Weights of a small mixture-of-experts language model, trained from scratch on English Wikipedia.
Size: 17 layers, vocabulary 2048, 32.4M parameters.
Training: 282M tokens, 4339 steps.
Below are experts of layer 7 (counted from 0) of a mixture-of-experts language model. Rows are named router (the router's row for the expert), up (a neuron's input weights, with its number) and show model dimensions 0-255. Each number is 500 + 50 x the weight over its row's rms, rounded and kept within 0 to 999. Numbers have three digits each.
After each expert's rows: "comes after" lists some tokens at least twice as common just before its tokens as in all text. This comes from a sample of Wikipedia text that the model never trained on. Tokens count by the router's weight.

# expert 2
router:508425464545472497489501557570480545449546440541499583459518537458535472512495484480556564529479549478542449498425456567460544571515581391516459435481528453480483511525537493352599469482457555525471442429505502494514476577657479444529521514495527399515471446554539562509476495442523502562493526490501535492492423519558416476422570543401407519419513473575475457441511445506534390540511508509447468488487562422529555455516509441526583525452496475457472534490558524542630391444575396498465441622466514467469617444527435582494521544481448460489622513600592456393559513506549412531473524465510483534484474449549542484472563465548483445456507476494496487523496467465444423532550538438594439494466509448512526455481518390481408469483448506529427520488523489562510520452523444
up2:401484472516518450605490422445485548556555483519469518427445496516625503539459532564514498604470390499475495513489433435480427508620608600515523485530430476454440562464473456539510482524498565535477504504464412412460540483486506408460412512530583517452556472503550582516483539501438489540463480511515520495474440532453395510442499504482547516425554590416474479501437580599565535492525455452424567474489493511475534447548566380511586491566600502587459454606466502515501520541455474485443558484535557518462525525555483574471506549502474495497451391469483449571477454481587549522533439508491520557461476474532517516395514503496394483514496517506503530484567521501427506468571503445474434342471511560486557457460584423459588526478527422528496572431461519485421566471508481
up3:489523488528533482510467482465519576463472430564429538508541450486461529475485445418528658590501523537527492506529442486423547455589498429471557377487489409452461474526523537380405425466485591522462468551526461553561504449520449422571560320539518543490454517404569555470536530440520530570466467503504410455492536518463510486470420467511455477492487477447489580518423465518453586584522452484491469492459454448463503433446519456383458555454512446502432510479516486530569578440528507536559472545486394470505456560508505538518577524514528546501524458535477455488417537568454577491482506480490534490517442451543548475545486536438492381515426543453547356506518532435535513454432463500474472541460449479523549546542408645493499568538467607521436519464491522479490477449539457
up4:483499463556459537525471516569405558542477498492474512566479480475450500560406524466437458543435552463540551492458518474466506550494519550608439419469608552550540577420538568465511553494591440553424543389547521437458528552500546493561472505491386537539465531421561395492503511536465494476524523456457529449549418517531403392489475513540574485517566514521514537497485477427490466516416541485497485499475505403464488508598500571548494452510500476441405470483560489545420485542468427464471517525447527460460559523490563556422472574513490465551506433525480427580460498580587567474576629581489539505550521468429535489632487573468501484537516503576420409551561605529549442495582543601578483546483482506555577452443502505507496541558516507482560484452484554503475490532572399
up5:430466447538510544429525546492481522468488545491460502485519461452523610496522439432474542514527437397503465525504571495608544533560506453495591424497477536508498478594524475532509551488456395516612490486551524501609532390556484477518486499515366551592463514483476421536490484431485524459510400516547583406497598419558456519454426534473494475518463519408500493521417459585560534441452539414513639411532564475520488466526511437476603459469485521453452451449522481447518522566474517570495489530462558537542470424406485432468480519517524471450471457498472575507503543554475477527498521453466548552581419598585552497504491575543551472475481403621506519486575450400477441509530500453534492476498513532478448439423582488396543489574476532456487537389548527468453497497549485
up6:463499481486533477524521488468415465499544496452413478441523537486578530504534504561447586491421587527568521465534457480528499446481554492535524454483578490498332541511548511509448492474429518500422459480420506529520478472460557514472470476501483503559459492501510491430481568490503482538417525484427529454453487599492489538591439464420542389551471530531518488484538385538435508425592527459513512439467551405534615455569446496468467472526561447492499523514504543517469505560509509517486437545564442561419492496512381547439516448429458422530474444499594640488528506474451472550478477506427498493514474505576374491607518515553521486640507612490537525473478477541517458503459563619591581473463540627424483544597529490556457513515470483534442482557425509506560526460501394
comes after: " the", " a", " in", " an", " The", "w"

# expert 11
router:525459468538526520512575544518450494476535463366499446517520580463561581497474548453553509469428497491488549490396448488448514457563639522467435489499445552496524499568532419550525498412496504501517398472528407467528448586574511531519559499469598473544476471480465495568491533530519404574506485575485586461462475485473435566416578440472486460545507459456502540480575538582534355500531432450481452493447625568456480444476587505459605479489454488465515486541537500477489515435526547481444438550436515460464570471473395569422528578457529461481559488512459515538410444469487478390436609503599483549515535499478500476500535533447513524380490568601499450576482483448481523592550507468499438519549499412527440468523576458535468435565561516454488592486462482472534519499562520
up2:481449440542497439475520535496523519557573405478496458472542518484472579543495448480503459439455482508439450485475565553513532529553393443464413527483538496438464395523564475494455546414426446552526504537564493414499424520580491517521494496479465461501554473524540476423468566493479393456517534576523475336477451546546534555492486501562527425501538498479459524511492392595470486460496452487462489462459574561514468491509467527396533395542511527569553433646491423443522492609461543392456498496532531501500502497571514490584498474490439487485469474445535515498469500435523521457528561534528505506475500460435621498461457570553608510468561478490464524549543504430488514487424462479524529455624538376535465436460573378566529504551505395444474593570451411450457548510463454
up3:520461430504497434511531545440503513470586430492558559493526503518556518482489539445481509381545549591502518499434569509484434470526514405439533510502426466587436513577569466542539448444468517503476408443519545537509556537518542457567420489538494450369495505480509409531447550510577463532520486491517457499508449494488566548490536455547415457563438581483497487542515573456520490491460500505466467527391472447589548474378431473491449577525418431592503477489457591490537550557530555572560478466481576506598532484493501437640534578528504439508491447579472527537470460484416551546520607532504534571521568422547508546529375507485482519540470446479447512562430544449449526469546504556442560436466544459432443514529492567549474484540572491500507527512345574421467528519590511
up4:489547476497504483440590486423413459529584406560466441520488558474549537455517431482468505409528607564473410570488459449438450473510478509553447492435446526374565506543477540490410521424525536551510429593572476445504535580404459546530465473443514472509531425540525409470568454520476579555548484478535579374479583453495537546435471499595484460513485452555458460380590502470478531453528476442522459596519525470557564468443545452479499473488508496483611464567494569531522549483479417509543523503508426516547512512602530502495492448468452506462517579502477452545422467527399560507472534433397551580481577486616544476479510535536433524543498568544547450503589569479503515464389479531508466469491565483429535470533541490518563461545491582478579490508519472406492438483496513
up5:530431470527575603497488455531405527517586529486437541462492485405496545426534523510393481516522554498453464506442466466447442556529584458530473430520443519459464472566522443482598445486481579527465451472564414476523517558584525548392501450441560559449504488448451548542469579434538537552400521515452534446475490465469442583397419481492455531546565542395550517400456588597516508474467533528423426458523581504515483519543590437497492540448485517519420474460445417470432467466432425510603426498519486441517542501415564548494522545517524518591489570568499521488478453431473500448465518475526467417482494473495585481527490531498488484442400516541524454634477553530462540515453500539527432529543440437448464501473559604481526443590517563508446487530444434437533507472572438
up6:552491521513481410439448538507494508495432460603465539469520509452463521525548514553518491466488570496532463503502470541500507463566541503505488474477526436558348399515489525395545495545452495522568533569437527457511546564508483521455516476495511395461526460392501531539485520525564573498382526535554381501501532558543535488531521500462572488441570542498582482550467518478564446533364517515562490527499412388433480584452541506482549481462502509552511555508510458448542456533479396574463605397554461457490398571496520480489551489398524519479565520441478552515510511495463530467510431550470466510468538477579520470521515447405565477469500541416342462621467562493545533498363577511489495566561495477515471534403430483492589583463462460582556463513471493447535567443459496
comes after: ".", "\n", ",", "\"", "==", "==="

# expert 1
router:608498441461504480453457478521546503502523539500533429532432575526534596475417545596501561458472531545494476463465528482501441458430503517546443513541465466479505523384489475512570630524618469552533434522491482452504428513541507570441490551458594502449446473449535432496508544414529477472453480453387483514501511494435569505382488510482441543532520470485517494443374510494408545589575511457437482573494549493414495511425551512540514587552535549475479523560482502541464533465412411494408534446504496642408470447509423506518521483459422503567433439564545573486501384429449477478495453521428498459571508528503438500506464508567516487492469497538478494511512501469400481474531491566470482332401504528531499597548438514490518498537434504504515471555475413399530585449506521
up2:481514520471445424407488570437502529494516530534499614491471538566452496480425569435548553399394491475488546511534587541550475584505569462392591491448510444464451497459547461484516453514481537581455485521542507557491512562490481469513460536514429418419502515457402562522484585526530505430487525593505458529547538488518396432461566473495538475495426523483464437535582491592560430529490403521531429509519554594359510528524526479559432501527484538564585446474543487525496655551524520502481538505476444490487576429611516524465583467399575473456480511465464524521505536448480521531474487500420595474471432446487477478510544532520427512491582465528468559515630558470567468541543622529446479533435554471614528500507536520429486496570446473500478524426572481534521539482497482
up3:429516553471501505548566489614485543469436437566499425481465502493482554418440505519593556461531532488443507489535484491576540535449475471527463393577457509545562541433491518539620541472560463532414492490512468512576503519475488489464497545534483579497483487493486514513508606471512451561469507449459515381499441608521456452527471462524494441355491433530521525445425505527473440422463508506514488537429580426527498473492499556497516639443453543393427499414428604486553516508579536451494509498532519474413584542531474530470464485552513442558442393500454467498429499555518461437407464466577558484471487575462422419510566468562505508499542495481540544524485579477471508535636501418645511519576480528547493496547452433449425429491464587462481483526487528538441467496418449
up4:484531503508422472485508448426530582540401372490439388522497563466428536449526433423587566451497491397525448512496593488578495519543510462534484381529488450507480497543586484454510540495524535556526471507427464406513457531532475561561516499503562467570424488431445504535525593481502483441498539490471459582475440423436424463517577546528600486457468538518603536525460546497497451499522550459459503536516419414550408498502530435560532564484585499517528415477598517442483498539541479547419465588548538587452468521509432522506550532491489568595454507506429602524524461502470421443533488594473505460532559512510550534488583523497474526462562562507505515510491506455504480570573460492467563545523484476478503547463547423455536416609540567473556484419439405424502591446438424
up5:501489596471571468504570434562522425569484560606538488554491384503522471468507513574596523566519465476452487538487524581484580523501455512452462481588479518446452516466398553575565491437579522507561550486467475503486507438569497455501426487499544464532387525489448506535538479419535473512518450575492476443473496534491472480485494549488489422539521561512471495473444416474512451378562426482375475513476471468465472518438456525380447502512437455511529416517496484496459513428487482394517465443446451540502416518499459485506562451317554533517530470530550494439436494448580523536525518541488495450515396532567493523473432591461424586487580615497406413487519535530489391448499380445563437470520567511542524510472425506470486493546457467464487476542537435522607493524480518
up6:530433491485550424396482530509518529498543477529411589494449497425554520533531503552508539502532497493488494423499468521469552490477694513512508567533534444507394455423447493471440490549612548516497618533435514481528520602520537453504505507620522496503473535613592511554554428623455510543584440459540420505504448493493505463462467411420534477539489550483642367476517511482488538459540548451435529485455422486445521495476401514481542451527468528496493506468472482493520495489488565562450528500586572517519589529454459620494591548462536514530450474512525547492422532506492450441445456577497443459507522520515501502490461468429494482492513536492542454546402467395491405437493504458492554493502522568455556560497484488496573407526606460529464419455532481558463528464407574
comes after: "-", ",", " K", "|", " of", " ("

# expert 8
router:509466471522509565459467540485469542469528448414421427492485532446554467567539545485486518482436482505463487484441473438506475448424630515537501547475559536512450565465473479446459493378453505494500541453536540520572508451483537521510492413499540446493517532448563535559555603403536522586500494552549576483503558479471377493450500445478448423538523573447450432538617550512485414512446484527428481525446528559490421440437497529433453415502377563415446501463479562408508519516574492494472529545453530494505460509485412514471515496414399520484482421361424442533524536527588523450518589507515532519460589491512479535537495583462457463432476591521502571561500385378460481553435531498512452441549451501575543458443497483533496484582469495490564490411556494550482494497380481
up2:602502473580490477468560591571528436501459482408504525558472550421497595478450486536548453493461507546509492479526388492471474547540578536514509492521484502470516501567516488384471473469499568512520470512463508443455473531491511524540568423540534397544575533427499576472605548446510491548493459493442521499472489507448459508450482599438516513493578527491544446463498562512613408521476439424474488468464430577536476471467512426537414499489415452557522492543547491571446525437412487543479484425530402553468465482556591502504489464457514518471608528577486433487464477529370560557486488538583492551483524471512467546696530499427489547413465577544550521463462456343446470513518427471486427564455505516497534459522475498457537463534456580509422463426472518512630523513487457
up3:470527515497491479511532490515475482526513496442399549473440455445498451484525435436572529548505518555505543605506439500468542477463474510460552461454441465536546523473473553553415466474524567531554392495583514607523550526536434496546419526523499481610442483428582592467510410526549499544530449578504528510456562571500451514561473449560481547482496483446504436518510515612552459467438530512435586444415478425542484477542537582552514406430452530445465480573411463412512461492501485459564485544506512499567498496417420589447638507560528480557516515425493412511547517485565480455627594504591474531563463479494627504547529532482527476571578458506477511492529473520412536567462442527420466452535545533496484581457523522533479433495565558575484532392476466530406589472553506
up4:447550540564453532497504472576519495511430467474568505439507478459455522509495592535494559608451532522537520501527583435488509540521514394470534550484491540441538414516465464483473548411519492552531429470624498557503536526486411485483489392391549473450599550500445514497496524579512505462530404621528556465499525490470450565496441537454455541501491542492519518502500472525510501530593519411432508501505419472466496531526434462461522517388632490537485583549468459537568511476593499465482523498444517479503506491447494591503441555324480537493627470432392490523571462578570499470543452429558583581527465502498501528430557499468475513440468479511513533570461521466484596520480514485455495477494557556448458494479441565474662506620435476504532507494453480408504451477408506
up5:538525520605445497434531530420509474495493438476453621524468501472543521501514511472472459510527540462521602453534522470513565486458591490502439510563561580465478500481499467407506506432550483565451535422575482556447490533473470518542529521494533463472416414443502552620509536510531459557443511426537425557480519431595432564465503422449412482545450555510455525456563590533512468604480462474483524534500499577373543500437554453483521427459500507398524491589494538513603533508461553522597511479499411484526443435449523556470498449523446461575351486513549463414480454524589550487447540487557536588500477544589583563462536450574428470430544472546471596502551500400522454622517447506522471443448532526532467493593449525503494453571451544545495450443471483557475470473515514
up6:581521472537553467539503505506449521520489558450539617520531471536454486540507527554485554564368486434555504476489462616497498479521560532480435499566474334510539525475498492580527528469541480487527494538492504638479398473513521476412561504505449394484505506555464487513460511364562591489419440582412528497542409516427506509445513487418497512440440488462461549476479542470431532490505484513434555553531557494337454571442508570472510490378540545491505462445544373481569475472485543602545458493510472475509536426474471469580518521501487354479521484512480530445477369477546515519574474452546531464598441476560551481537510514511505514470606584512386487497527447565505433489487494504524563450501477418409521494516462463460464544472552470485461498479503447549473468467490503
comes after: " re", " ", " con", " p", " co", " dis"

# expert 6
router:482497524491535420497535492530475537511538438463431468476440543433543598481539433397511526506424390569507436461612453574410492489484496492515435421459448514444411488499389536460495471500469405584507585495555427499453543426483447357501515460490485436488513418512395431512587496532556503511491503481431498489466475581466476544458486543543498527467356476454468500499525485477562565443506510387508569464460571497489521439447530528433619502512420580421514535487403528410471560421465495489466488496447549611504433432570480575516567471418492469562483496513514434480519441505452622508543512465517536522597522424533499525523496459449446550512491490485506482477486609445448515522425479503549466438521469560511463551505477452609470481603493455544466490515567480481468512473532438
up2:413542514528553309455585540428540468559407583582490506475425562505479541544499523440562559486515493522419483535554512518440503464452466454434449433509491447447454540478524509517502445482631481561493454498581480482402443435418490462417367483484498480503550471509506465541583604462437459500494519466497487469552467543521506453451481515579508489515546540495481586501480463520483496461473508474509569439548552412441504499404430512468519482519457568546481473511438504481452535490439502532501521583513607495440488415573431521513493528546506537577531448580442488489532549503525565532519490440459563568599459462496414504507453494452442516436463600531449426516483481474454495453513489494465458495359552492517569534481456560557484526368550589577437437530461579436462563438456450
up3:419494575497515431447521518474506483514570378481506437555445550545556518469504448471493591580417544464454397510534544533484527502495529433462456477490537412373444434411455469492493610435479481488533580443546492544469488486507261457485429473548569456383549522534461500521494425419528450433522454485462543483548481514468475545435608522440557485530492495495465554533423507500478503556481488397507482474482571463508565490539564482554449480559510552464517548622534395533479494506508489500481433422417537496466456564426504498490590516544560466468536526516458574543451493390482473517458573496565463516505477439447550522454500510540478375511454510481477465505376535489530490516463517547527565496417485582488515535516547588560560526539501439546500464439472486561554461507524482
up4:568538506553585488415547514599476541442607617387476546579482456518470445445452506417605473504548490508533473469501488545469566595487539530554496423514619477447502493541607423433459376437482574588578503444447462498493511559529511471505496503564459495513484428401524502524523462486480543455448504536458516484442477544505305529443487473444566437588482530494476416475501474584510395453540569539475474415450565490538448471485483528533577503508444486512516500526515511488462478472478464544435522460460474425437487479584496568511468465489530456492479511557452553471494421440482515569564587470432481496548445508527396467531544516476437469481427471481455461504520486499373561520531550514433570447609546532493535479448486541489449476582571475469479529540460422497454527463526574
up5:559526482508516460542522522514458490516532502532516511508514504477510508529511528533480478481488528515507536470574469429445382524506473491425550526479476462572493413610455524553453450541420481607526535597511504536478565452561402506526507464500416526521561491448468449489466562448613523494512532525391499494423423453453479494505630512459473368665499628513423593450431522500450402493543491431393500524441455445436512597524495480483574579522466473467593529558412430505506480552439505466428473464474487611527466430538474515496520473392529416575440504482435467467480390469588520577572502510534535577561532518558410531532435459522456461421489496529549498506470466493475482560514488497485425547442465478460508570569503481471530555532548435519559527503438478446443536501548452
up6:564463515545448537462546392537510404545433481474478434469497537538579601566560478487507521507482526494605511453480525544390414420505579537503553461418515520442511534479490451447483504505572436498567466543497513478488454552582472511433523510515491527512568485518501511477498546456529518483460447527473524480561527533417490465550554479525545477684530512505493529535428577561466481577494529420497551447500529596374555442438527397482542431486485481449502476549473495443564469497510420588417561413466365518458523443537504461473549550519465585513482491604517605486498539539481498463542494652496433557484466409486449510520395468490433467467480498460508471539447497450493474481484533466543423422494454461534464562567528533611408474625505498539567484504488506410476457501460455
comes after: " S", " ", " A", "n", " Sa", " Ra"

# expert 13
router:441561421489568505514540575516463541480465591512479576464500464466468604564394478483474467496604457497475512400535481505566539497510507446459507492555515380490518485534477501417511525470464541537456512554554410486436555554501430529445511518552444404527559439472514600515451617513471470518419484532469553463508468429406473506440451572537534450452570467461478469396412509512453480539483476471426508520590552450452442430506529518501479515486443548542552510582523400509504502511462581458525531492435505534467519430503441511526476488478561515516554468590472502537409412441427561483476445548484459372523524523417461426509494569435446522471481494464464486613487481511497494527426383457486500395551487451434451459440397539491499496460553416504414455553386545616508482502452473
up2:472525485556460404504446466474509447570453534493510543535560406492504626490496573598465516555446534562524474431486541453477585497543503430451468505500495545515470492519503488478523517497475400536484440501450513498471495528561445443588565536423553524529370495479460586399576425510476557552524442522504441463513425424552515495476556474425555439373513538510576500468495500556501505408517561503503644533534564467536517476438487489498565440412451479470533496413449455451453437578524537527444573480564502573482596502403437495593510548446520520520539523496528575481484476579448574435502503565495569447517563560499441579387510430440496553557497472521472400460585500502482523561465467494495543508511575519519493582421455386535528503570552485495449606509505519542462485546575548
up3:536519456466484452547524505483461489506520530539494588496517463506470447565428536480641477514508565558460472431531482573470488515527517557509553443478544554477458512419422434447557506493477473530490519467580513419457575433485569472458472550495574442477509481502497510522520567490562490478479547465553481403503555533481428477422600501540600491617521500568503518453493555510435548539484445484483473506500546482424491445620387493531501496530503488476595491439504405476472549509577471562462550593471466499368598447406472501473619457549542375485474385493511438412511485481492514458439541386495588532525558504537566519478491547464443536577511492519557462518397526523433541557601465490556536457400452456497475499462601502558548506435439482510488488419581551570508533501433430
up4:492500566498564507483425382428479477505478524491442538499428412459479613505461465463495492507467461485485557456541461451517516492593475512397510560536505455574427424403592489485573593409440501521486535526460464563463481487531508464512526493532477473537578463474487559572490531526547525565498497621589530444488476550483495562428428499413494472478440527497537562407447480479620585446604525514500484523506561485480606519540459561557518524565536564523554502563417510427504465529463505431531568587377478557490501480499550626492559471471472507462585502451419485508449482542541452469480512546493444476598510511498507443541490586524523430598518525588372506484489488482449472496470515530548529442484605594503505514573435575502474543466571447574533544465540532571415513495538566
up5:585477451552552424514478539483483489497495495521523516465497432421433507521504566571576519531412426481576565465543426587446540581576484556539420477586497418525548502521419505551543463486558520497388451487496456565523445512515480470490538454567457457496578496456538472422437548456523552497548496503519570560509519534569510470521553500456436515438517453583698575499555428530484466536442558476596591497512591421598471494525551405480537556521501483448483510538501479548475556572437478485497432555444467508493451575460544569486435452441531499532532454487476511516444468604557496529503449473548544489575560541437469554544451420591516520489539516541402481473593535464450476531493513521524454467562446420460516502521547547431554561437521584407536480441513535383471542493562438
up6:544550552546492473434531495490527471514543423542497562436488505514491519458529467552478447466561646594418486535558537538500575565448572500530493416528610453406523484513585478346481506418425548515462489517555522502494455478487437522374402529517442530444453459556405470531485534548502474556455460537422521451466506468512571507522495435528488531519566428507486497576449462483509526510464472516508496436504502516489539558531549484517614526492504455543510371468535492548594474480489554425500466451453442457479502545481508508516500536495507555517453574456456520500513471515438570372440509490508440401551590538529499434501414484446435469464467572584472405641534544504579544493446535551427507445449535579428464463468481561505537566563500522569454584554451513526559472447622486
comes after: " ", " T", "-", " F", "it", "t"

# expert 12
router:477498521540469382439518479483507438508485431524505574517528486405455500482393474487471542512437543449485452466507448509534470595617476472460502494522455406532494445483520446461467510450559512529506532404494426441523523552495496518583449423560476491451425460543523485505640505593444524479504412584483524468465458511485409467514430487415569450530503584484576494551580465541585422563514539415572499567538414446523403497499528417473568510494557614525440578591472459541532556515575519597421447435540525537508551472465521492445543502450494581451410497458491524584471495512453429528574441469565533488461481485517477506433514534483448486534584495579384436585520536534498450494504499530441538495521556492562450561531379523516510428499549527532553549430508564495449535446507409
up2:547470522497528501454510392483409492495549575563485494487391579457463489493382495569445495566569483456551482441403503506567462502515620395453508501536466591439434514436510498509565507490475464510426487411516414604456459512483536555489487491586490529572485439479449452514366448585561575565526558495545560621532466506476426539497466507526481504481551577471445470465549479532454519535514542475484543481561475509534409546512497497469470523505512434561498537477540539446501516592451548521552583491527595521568517510443484462489506501519518440485484529496532521486482378497427434418549560458513488532476464482404531486455469536409571568485580495604491384608561457504430402509513479472535540407506546479527420532474446499452390484477436506541511522511404454501528522528441590
up3:465549536562490428500624476613433469479443500447485495496563515496528533473459579454565557573615521465576513572530417458553509533419491460449484504403458482552519542500375536527535573552524545513509558531558522510448476503429427554445519501475415481611412552496447453486565474503556437547533445442496524409665375494422447502476415436486537435464457491476480501537524563472502555479527505467511453503455514476516426466530547371443545565477501536499513564595548453489438510432440530495415459500515461511491573502466498534565487436465580539520557518596420468537454488518499501479496541523548471491487451512470489487502401531496473481554540566533507457529429526521568482450615389509436452525483511432513500492507542511572591481437502513479517482525531550512442472501377385
up4:547460490532522470590480451468505510435474481471425597564563533468535506443520474506489539555499440438553469470435488550457421512461519492528520507512463503511516494501438514507510514495476514490540504539463489594543509424471439567530391421510590581473427424531551536471476589431443462480497449526505539542461393467482534465472503488506541516443378482551568500565560467598396509532481553380448424631484478532574436506583521436520484402468521564550404421499513519596488526494500547589501410508431478565485484499477504479456449498516494476564475451500529558546533589475444414463408514558597491561501502443622501474585551507576540486548441617553418537523539507440470464579574510487497553475530465493495546599466470523575522543584579475527587561464504521569473562453525481
up5:516422444430493489437468506437551456486520547514538512466493586575545563480451477528587503429443570478439520530403438596449593508528543478500511475600456453453531413491464501455513475414568502518464520511535567492513502624451484474499419529540588424607542446531453512462532591391487516447428542572545494416502508503402486566515486536528495534470461443497512556560547524514564492538518512483553421524497442521428573505440458411649494538511417523441587529549507485426511466500562498361493464520452432558498528489546486492429584497402538519448456577563547487564469503483461451464565522516502464405507541510499498543471485513567552498409444577464478480567526508407492424487501459484474450436511532554465518545477482535505468587492413410404468462521546608461505546450465511
up6:454440499497485564543600566469543477486492523454598484527500528498408453430497524489492507461537543517470558421401456489522516500523492395475547407580522485450450586489536473444515431455489550504462510482520512565476564420544536465524494508468532529592477366424490540582516486497450516441442520394450522528430490491423490470481611509550543484561636511524537525440494528515485505528473444529486519504506576544495481465548523494406503527449417579469487427415559515503496426425469559425474463557440528545453441577525474500499438472551575539478508484579525489479483469471521502448508624549596539434476612505454480500379532566471523493423559513553556526636524512502419524500484466484570493497601376439440407500443540433498523472585483479569464486546514471367463514513502489
comes after: " |", " 0", ";", " 1", " 2", " 4"

# expert 0
router:528448423497511390525469462459429425585454531536482481426480437484510543515512562486440502585502585585397575444545414515541522462552526451434518517529534496590480441457439483497512508403485395550505452507413523482479433482501480509461419530583547493460508574476465494547629476523552463538528430500537447532506544503489522468505418472442523430531507551394541509577493551565559494447522520486579509494506417399535450471426450488535467406484499559567496492462498511529485510508499493535513375484460413501551589467473546645476618445443509533465437491517462483436464461486460555543414491523506400449563493473467501503611520571506421485547446538550438496496511470402538491482503437491532556463520472528508587552434498587568529510556510552513519614439435450513575475409463461
up2:485518466500589545507463588476554524572479485530489413476494431496380557543437435496511524456498470603555475517437511492572384523562572549430469469497475537484478483491407496480500550502558393561499551446551490461451561531541458471451563523507398526511509462413453529481449486508406440609476487493433505569527491376420505511482478547519473505435482377529489610516558487439470541434403524465482523450462454535572491503486491514500460650550484472439541445561501451475504551511550483464467411435486434525472500468526546530490487432585481508565444468439509539473488458570380448457515482489466554482473425407568517521581436461425534526587562460501443542458542514572429478520525531438532509451501446391491451474494484547463492529491520504509486498499405430564493512391368443
up3:466512530501598501511556488510367422532571560465456516538506569464501534472483504461524550510464545496467524467441437512442496578476494528585402481516519532511555507576533540515540554426472539616453491511517461534534555436444511544541535485437419434549469471438524415610461497492488561456511567457490504556559501528508371445506481498517437444514496579540550507492395530556577521469473545536503507506520482454513451427604508470540432549486424554473522526423463546410477523429541520483543533520501426568408548556423523486562540477462526558567463508447507492427585503431490461494523494498406467463441443503551473564597580508468507528513606499575507446473494364393443380508499466465513394597520475505505597582495397501427508523546487474412527426527516431522455545561520513
up4:559482436537499415447517489533513446515464398471534541512384458489535531568462554602569488452534564461523427402424501573409529517541458378442425478518503436419591481448536463487464450469570464499573448592447473500551588485503497515504518490490562459558483468409563496470571519528437469506514439543488551514497481500424508451485500445451559516464549542501524507523530475606499441410602494503509499488431569548473509476421454500550522437452448575536580549465465570414513518528564577485432450492443528470411539462423534516496476483521570503507499512441589528495533403610407524514473440521504577527459524464472532485537472560524416496477585567561484545491498534463427436538452522490549445430511526427506416503485413528544554511582533422482577561449565400472527468387487487
up5:435523481524437468528533392479477547467526477492556461510541514518547532439437452469518482534484408526467444467539509559615455543578468476453492509574539402533425533453485526539520625432477566598462528536457487552537484548492532566426452512514526472478419574522529422489456435531481435503484468485590453480539471498499416535483502400514447473497420472453501487453533465491567438459517446493468532576541480481443483400451478449563538524429494559528544547530587554560501494539507614532467409610465461582451480505401465596474440561486411547510429519482477397583431513449449432531508451500465468421570502439522462523465507609519586534437432527495429563559449517559516563474479418542528591490563446366526448489445501487496393562486492513492449477530537460461474559458456453
up6:546520543499605541494492481459487447468454524458479418614418546551525433493472525409608529457539451440449393504445595575528466544478496491423501560605514538477414543563514440433550541487449529470541527516476441515489564490493551495448480510446519445451440487492674603464514461523501539512453473565477562512514628487367401525490450548468570449501498508455497419499468456466518531507459440519481553484466565497505529530542542461485435542512495450431387528505610511474570632502434415402448536598530461473430530445569576530490507552475465521479534478566514504448585457426459482496479441462435532543528529457499524494485461513576583499443478510548504495559543473468491459546544592432537443456463526403531536527498477535486531407416520552477509485445484507538594469488497473
comes after: " |", " P", "o", "la", "a", "ta"